{"num_hidden_layers": 10, "normalize_top_k": false, "router_bias": true, "optimizer": "soap_variant", "beta2": 0.99}
Below are experts of layer 6 (counted from 0) of a mixture-of-experts language model. Rows are named router (the router's row for the expert), down (a neuron's output weights, with its number) and show model dimensions 0-255. Each number is 50 + 10 x the weight over its row's rms, rounded and kept within 0 to 99.
After each expert's rows: a language model's description of what the expert responds to. This comes from a sample of Wikipedia text that the model never trained on.

# expert 28
router:55 56 47 48 63 40 50 45 48 35 51 36 56 37 54 67 38 60 46 48 37 35 40 59 56 50 77 40 42 75 49 46 42 40 55 50 47 51 27 57 56 41 49 56 56 57 49 44 49 39 40 56 32 59 56 46 60 52 38 46 38 53 44 49 58 49 43 43 35 38 52 44 58 46 51 39 59 57 39 55 67 73 48 58 54 54 52 48 50 40 42 50 51 49 51 51 61 52 55 47 53 65 49 56 68 54 39 65 63 51 65 63 44 51 57 39 48 62 25 41 64 51 53 42 62 48 50 47 38 38 58 44 57 52 32 67 71 42 42 50 54 50 31 39 53 38 51 60 40 50 47 62 38 55 49 30 38 48 45 45 33 59 53 56 61 46 32 51 53 55 45 45 58 36 49 55 52 33 59 46 48 66 68 44 58 39 58 49 48 61 61 19 47 57 40 64 48 52 38 52 57 49 54 59 42 62 63 61 51 74 46 34 56 51 58 57 47 40 34 60 67 39 50 33 62 34 49 41 60 39 40 46 47 73 61 53 74 69 43 42 53 38 54 40 57 41 57 36 45 61 46 67 55 35 51 60
down0:55 40 59 64 42 42 61 29 39 35 57 59 54 40 36 43 51 64 61 47 53 50 55 65 44 42 46 59 34 34 64 59 45 50 54 33 40 51 44 63 34 42 51 51 79 46 43 36 47 49 52 53 56 50 68 50 53 65 49 49 59 42 62 52 55 45 40 35 59 47 49 52 49 48 55 53 47 52 35 38 41 52 62 57 49 44 31 41 50 41 32 54 39 62 40 31 44 52 64 39 34 43 61 44 52 52 47 38 71 48 50 47 41 49 48 53 58 43 39 24 60 49 47 52 41 59 49 64 40 48 65 65 56 42 34 62 40 49 52 51 50 35 55 51 42 57 43 37 50 50 54 34 40 28 76 44 30 42 53 71 46 51 59 39 48 65 41 52 55 55 55 52 55 63 67 57 49 57 32 47 62 48 61 34 32 47 56 78 56 47 62 57 59 56 69 38 46 33 53 45 39 48 41 44 53 62 43 47 52 54 44 41 52 58 65 52 43 49 57 55 76 32 54 56 54 44 44 41 61 52 52 52 53 67 47 47 55 49 36 51 71 56 46 29 54 53 63 59 56 69 56 48 43 63 44 55
Description: Word-initial prefix fragments. Opening pieces of words, often after prefixes like re-, un-, self-, co-, such as c, ad, act, pr, un (co-ad-jutor, un-earthed).

# expert 15
router:53 59 37 43 69 39 45 41 67 37 44 53 76 45 50 52 32 46 66 46 30 55 42 60 52 58 71 35 31 65 52 57 44 46 63 30 39 50 51 69 51 28 48 58 68 48 37 58 55 55 32 71 35 42 57 53 59 55 37 54 50 47 40 43 51 44 60 35 38 42 62 38 46 44 52 49 43 56 43 61 64 60 58 49 45 43 55 74 57 44 44 63 48 65 48 44 48 44 69 36 48 57 49 56 70 41 44 52 63 54 62 45 45 43 45 52 43 48 44 57 58 56 47 47 58 32 56 38 52 35 46 35 46 61 45 53 53 46 45 59 52 45 50 48 52 40 40 54 49 64 45 51 40 63 64 37 38 38 48 43 24 69 46 51 55 58 38 63 54 42 51 44 43 53 45 56 53 41 41 50 60 62 58 58 42 53 53 49 39 65 46 28 66 54 51 56 49 58 47 36 63 57 59 66 63 63 71 58 41 69 39 45 61 36 41 48 39 48 33 51 54 36 57 45 60 30 69 53 47 36 40 48 61 44 62 38 56 51 54 53 40 51 45 47 42 51 51 48 33 50 43 61 50 45 69 53
down1:49 39 41 57 63 51 51 46 57 48 47 37 66 53 53 50 56 69 61 57 66 45 58 44 53 69 71 36 41 53 49 31 43 52 55 60 37 32 37 48 52 43 61 32 58 39 44 40 36 37 54 63 55 64 58 56 70 39 54 40 56 61 34 36 53 34 58 42 43 26 58 54 53 55 43 45 47 44 40 42 53 53 46 36 59 41 57 43 56 55 54 50 31 48 47 56 52 43 58 54 63 38 54 37 59 29 54 38 30 44 50 49 53 48 61 50 63 55 52 38 52 34 48 55 66 53 70 47 40 42 56 51 38 62 46 45 49 58 53 44 32 63 49 48 47 57 46 30 57 63 48 50 51 46 55 36 64 36 31 47 47 52 61 45 63 63 45 52 28 63 69 55 48 45 49 67 32 49 62 36 45 34 57 53 44 55 36 40 45 48 41 44 54 55 54 43 40 45 56 53 37 56 45 50 36 50 52 55 54 69 41 66 62 42 41 35 31 42 49 59 61 55 49 54 51 50 61 45 62 47 23 55 68 51 51 38 60 45 48 44 39 26 60 55 67 45 28 55 54 62 46 52 64 64 58 50
Description: Mid-word consonant pieces. Word-internal fragments right after an opening piece like ob, f, b, con, as in ob-l-iterated, con-fl-icts, pamp-h-let, mon-it-ored.

# expert 12
router:70 44 61 36 59 40 48 49 70 45 47 63 52 43 60 59 43 40 42 51 48 54 45 46 42 58 63 37 32 62 45 55 41 60 48 32 48 42 43 47 67 44 38 56 47 56 59 53 59 52 49 57 51 83 42 50 48 47 42 39 49 46 24 54 45 56 44 48 33 51 53 55 65 41 59 36 47 54 46 51 59 68 55 40 34 47 65 50 61 28 23 56 38 45 46 40 58 54 49 27 37 57 52 63 74 34 49 49 49 61 46 55 46 42 59 40 39 44 29 60 45 45 46 33 50 49 65 45 59 39 35 47 40 57 34 47 65 47 30 52 58 57 54 63 44 53 35 65 36 47 44 52 50 60 61 46 30 46 79 42 44 60 48 45 60 40 48 49 59 57 44 56 55 40 54 47 63 41 58 47 67 60 42 40 50 37 43 60 38 47 64 50 49 47 40 46 37 63 55 50 54 46 43 58 49 65 47 56 47 38 49 52 57 51 27 54 41 29 39 52 44 49 32 58 58 40 56 54 67 44 44 40 59 61 64 41 52 48 52 55 60 54 50 46 38 53 55 35 47 53 49 73 49 55 43 70
down0:56 58 54 62 48 44 55 44 44 37 49 39 48 57 59 61 33 46 35 52 44 76 54 39 48 59 50 54 43 51 48 39 61 50 52 43 43 39 37 72 54 50 67 52 34 42 46 52 35 73 62 53 56 50 48 56 53 37 52 46 53 70 49 40 53 40 69 56 68 55 49 45 49 41 41 55 57 52 34 35 63 52 40 22 38 40 53 36 52 62 48 45 63 66 52 45 45 39 40 51 54 36 52 60 52 52 41 40 33 61 40 40 26 46 56 45 37 63 33 56 52 51 45 40 43 53 49 38 36 59 56 44 58 46 44 59 57 33 53 60 37 69 43 59 62 58 71 46 37 33 56 54 41 62 38 41 48 62 37 38 58 39 46 71 44 44 23 57 46 70 50 48 42 45 33 50 54 58 49 44 44 49 41 57 47 43 42 55 51 53 69 47 39 67 48 57 36 63 59 48 54 56 53 43 50 29 57 35 42 60 38 66 43 53 44 46 48 48 55 52 57 38 53 57 55 48 57 45 59 34 50 49 32 57 36 64 48 35 60 72 62 68 38 55 40 56 59 49 42 56 58 48 39 64 57 56
Description: Infobox separators, coordinates. Punctuation and spaces in infobox or table data, such as parentheses before UTC, spaces after ISBN, coordinate marks ′N, ″N.

# expert 11
router:70 67 56 55 58 36 42 34 58 39 45 48 59 44 55 55 44 54 55 46 52 48 46 44 41 53 61 50 41 74 45 60 54 46 59 37 63 64 39 62 55 48 66 76 50 58 41 50 51 27 42 61 44 53 53 59 70 44 41 40 51 50 33 48 46 51 53 54 46 50 55 47 52 40 38 60 46 58 38 62 41 67 60 50 38 41 41 57 62 48 37 59 32 57 32 46 60 57 58 45 48 63 56 55 76 44 43 58 56 49 63 52 47 45 44 46 48 48 45 52 46 50 69 35 61 56 55 52 54 39 45 33 47 49 30 65 51 36 41 62 56 67 54 41 56 45 35 63 58 52 48 65 31 51 57 49 50 50 47 46 34 57 50 60 46 38 36 48 60 55 49 34 67 38 45 55 59 46 48 40 43 50 50 38 57 48 68 45 27 58 55 25 52 50 34 63 30 58 52 54 57 44 71 64 48 62 61 58 47 51 52 50 57 37 30 49 47 53 41 56 67 48 35 36 76 38 57 41 36 54 37 54 48 50 47 47 51 68 53 46 69 43 54 30 38 48 54 38 50 43 49 52 53 40 72 50
down0:46 42 42 33 61 54 58 57 56 61 45 63 47 36 56 56 43 37 43 60 37 50 59 62 61 40 52 58 35 59 56 56 52 54 48 41 42 49 55 50 59 52 37 61 28 56 46 48 51 45 39 56 69 59 38 53 58 47 53 44 56 33 54 48 49 57 54 61 60 62 58 65 43 46 50 49 52 45 61 53 36 60 61 57 43 52 54 34 57 46 52 66 58 57 54 61 50 63 55 45 60 43 49 56 59 51 57 70 39 38 52 33 59 52 48 48 62 62 66 43 37 65 54 72 56 32 49 61 49 62 62 45 59 55 43 51 31 36 52 50 51 51 66 67 42 56 36 61 42 52 42 49 42 45 44 50 55 43 53 60 41 45 63 48 50 62 84 44 37 61 48 44 53 57 51 46 43 38 63 59 33 68 37 50 58 37 50 54 47 32 45 63 45 65 47 63 55 53 34 55 43 58 63 48 39 39 51 46 40 60 45 53 36 47 55 63 52 63 38 55 39 36 59 59 35 55 48 39 44 63 25 36 39 47 26 69 53 25 52 33 25 51 46 71 62 56 52 44 48 62 60 50 36 41 54 39
Description: Mid-word syllable pieces. Early syllable pieces of longer or foreign words, such as con in conclusions, ter in extermination, Tri in Trieste, hel.

# expert 5
router:68 52 59 62 48 58 48 37 43 52 72 39 66 57 54 58 32 54 51 55 33 31 36 49 36 52 58 32 53 43 44 57 40 53 61 47 56 29 48 56 45 42 60 61 57 59 49 51 60 43 54 64 54 66 35 53 67 50 47 39 48 56 39 55 54 45 62 41 30 37 43 52 45 54 54 42 68 68 54 50 53 67 46 57 43 47 44 56 69 40 38 49 61 62 49 37 65 52 60 34 36 43 54 53 63 38 52 58 48 55 52 76 48 42 64 51 53 53 37 60 44 64 56 59 57 65 58 47 54 38 48 55 59 48 49 54 62 39 38 54 37 58 51 34 49 49 57 65 47 58 40 53 46 56 58 37 42 43 52 37 40 62 36 50 51 44 38 42 72 50 41 44 49 26 57 44 66 45 41 33 49 51 51 48 48 47 54 45 49 52 54 22 70 40 54 65 33 63 51 38 59 35 61 72 48 49 61 43 43 63 52 53 51 42 24 51 48 46 36 45 52 47 53 40 53 37 64 54 55 49 41 40 60 58 51 47 51 53 68 58 67 34 50 49 41 64 49 41 33 54 39 60 67 48 70 62
down2:56 73 44 46 47 51 41 64 43 64 59 59 50 41 30 54 57 45 44 59 63 38 52 52 40 40 50 56 42 64 47 77 62 52 36 57 47 48 45 30 37 46 61 43 50 41 54 65 29 49 34 33 46 53 36 35 48 57 69 60 44 34 55 39 46 43 40 37 42 43 45 53 29 46 38 51 51 53 35 62 68 45 44 35 32 23 47 64 34 51 70 49 38 67 53 36 40 42 34 47 40 42 50 52 54 47 41 57 45 47 41 49 35 42 69 38 38 55 39 57 46 57 39 48 36 54 45 45 64 44 55 55 59 57 39 44 55 66 42 40 38 43 43 62 54 44 54 51 39 43 41 49 58 39 46 45 52 39 66 31 56 39 60 59 59 49 55 56 46 60 60 55 58 63 40 37 47 64 46 51 62 45 42 61 34 55 46 37 42 59 67 65 47 43 58 63 26 60 51 58 37 37 50 41 50 54 52 57 46 57 41 59 63 40 55 63 47 54 47 35 53 40 59 65 54 57 67 45 42 37 47 40 66 39 46 47 46 50 56 65 47 43 50 32 39 53 56 65 43 45 38 51 65 52 56 59
Description: Sports numbers and names. Spaces and word-starts before numbers or names in sports and chart text, such as Last 128, under-23, Hot 100, three years.

# expert 22
router:73 63 68 52 56 46 58 29 68 51 61 63 57 45 51 42 14 52 49 26 40 59 41 55 51 62 55 52 48 51 39 64 41 56 52 39 57 35 50 51 66 39 45 62 58 58 28 48 43 41 45 51 48 51 44 42 65 36 39 49 49 44 35 44 56 57 51 44 60 48 52 53 68 37 59 46 71 70 44 52 46 53 40 43 54 32 37 56 61 32 31 67 38 52 51 44 61 50 64 48 54 64 57 50 66 41 49 61 54 55 68 76 43 47 53 45 61 61 44 55 40 45 55 30 53 52 57 48 49 36 55 41 54 46 38 53 52 40 48 50 53 70 49 48 28 43 37 74 43 66 49 54 36 53 56 55 50 48 44 55 35 65 44 57 50 42 48 50 50 49 31 36 60 38 51 56 58 50 37 43 65 49 44 30 49 51 53 49 38 50 41 36 67 46 35 49 45 46 43 40 57 44 55 66 56 55 53 63 48 46 51 35 65 38 24 46 47 44 31 37 53 45 51 50 72 42 46 52 51 47 50 45 56 54 58 51 49 54 53 44 57 36 51 40 38 43 55 41 46 48 43 55 64 41 59 54
down0:40 47 47 48 65 23 38 49 46 56 44 40 56 45 50 63 53 48 44 55 49 56 56 57 49 69 57 44 36 47 69 46 63 40 42 40 50 57 49 48 37 60 59 70 51 35 36 60 48 47 58 54 58 50 50 56 47 49 55 58 50 43 43 65 45 32 42 39 42 55 19 61 43 45 49 33 59 55 56 48 51 48 49 57 61 36 45 51 63 61 38 58 44 34 54 63 59 60 38 52 39 57 31 55 38 65 58 38 52 51 53 30 58 55 54 61 49 38 56 46 63 46 46 60 51 54 57 62 28 58 41 41 60 42 47 40 53 62 41 67 61 56 41 59 38 57 44 51 70 68 71 46 47 35 53 38 44 60 43 53 41 42 60 48 41 39 53 54 56 45 56 48 38 45 51 37 45 42 45 43 48 34 61 44 42 51 35 48 42 48 62 38 52 66 55 67 53 78 45 51 26 40 53 34 12 58 54 55 43 55 52 74 40 65 54 35 44 55 53 61 47 35 43 62 41 48 61 56 46 51 60 46 46 44 50 42 52 56 75 57 51 40 52 51 61 29 49 39 58 52 57 53 44 40 60 62
Description: Vowel-final subword fragments. Short consonant-plus-e fragments inside words and names, often after a capital letter, like re, ie, ne, pe (eg-re-ts, Hs-ie-h, bre).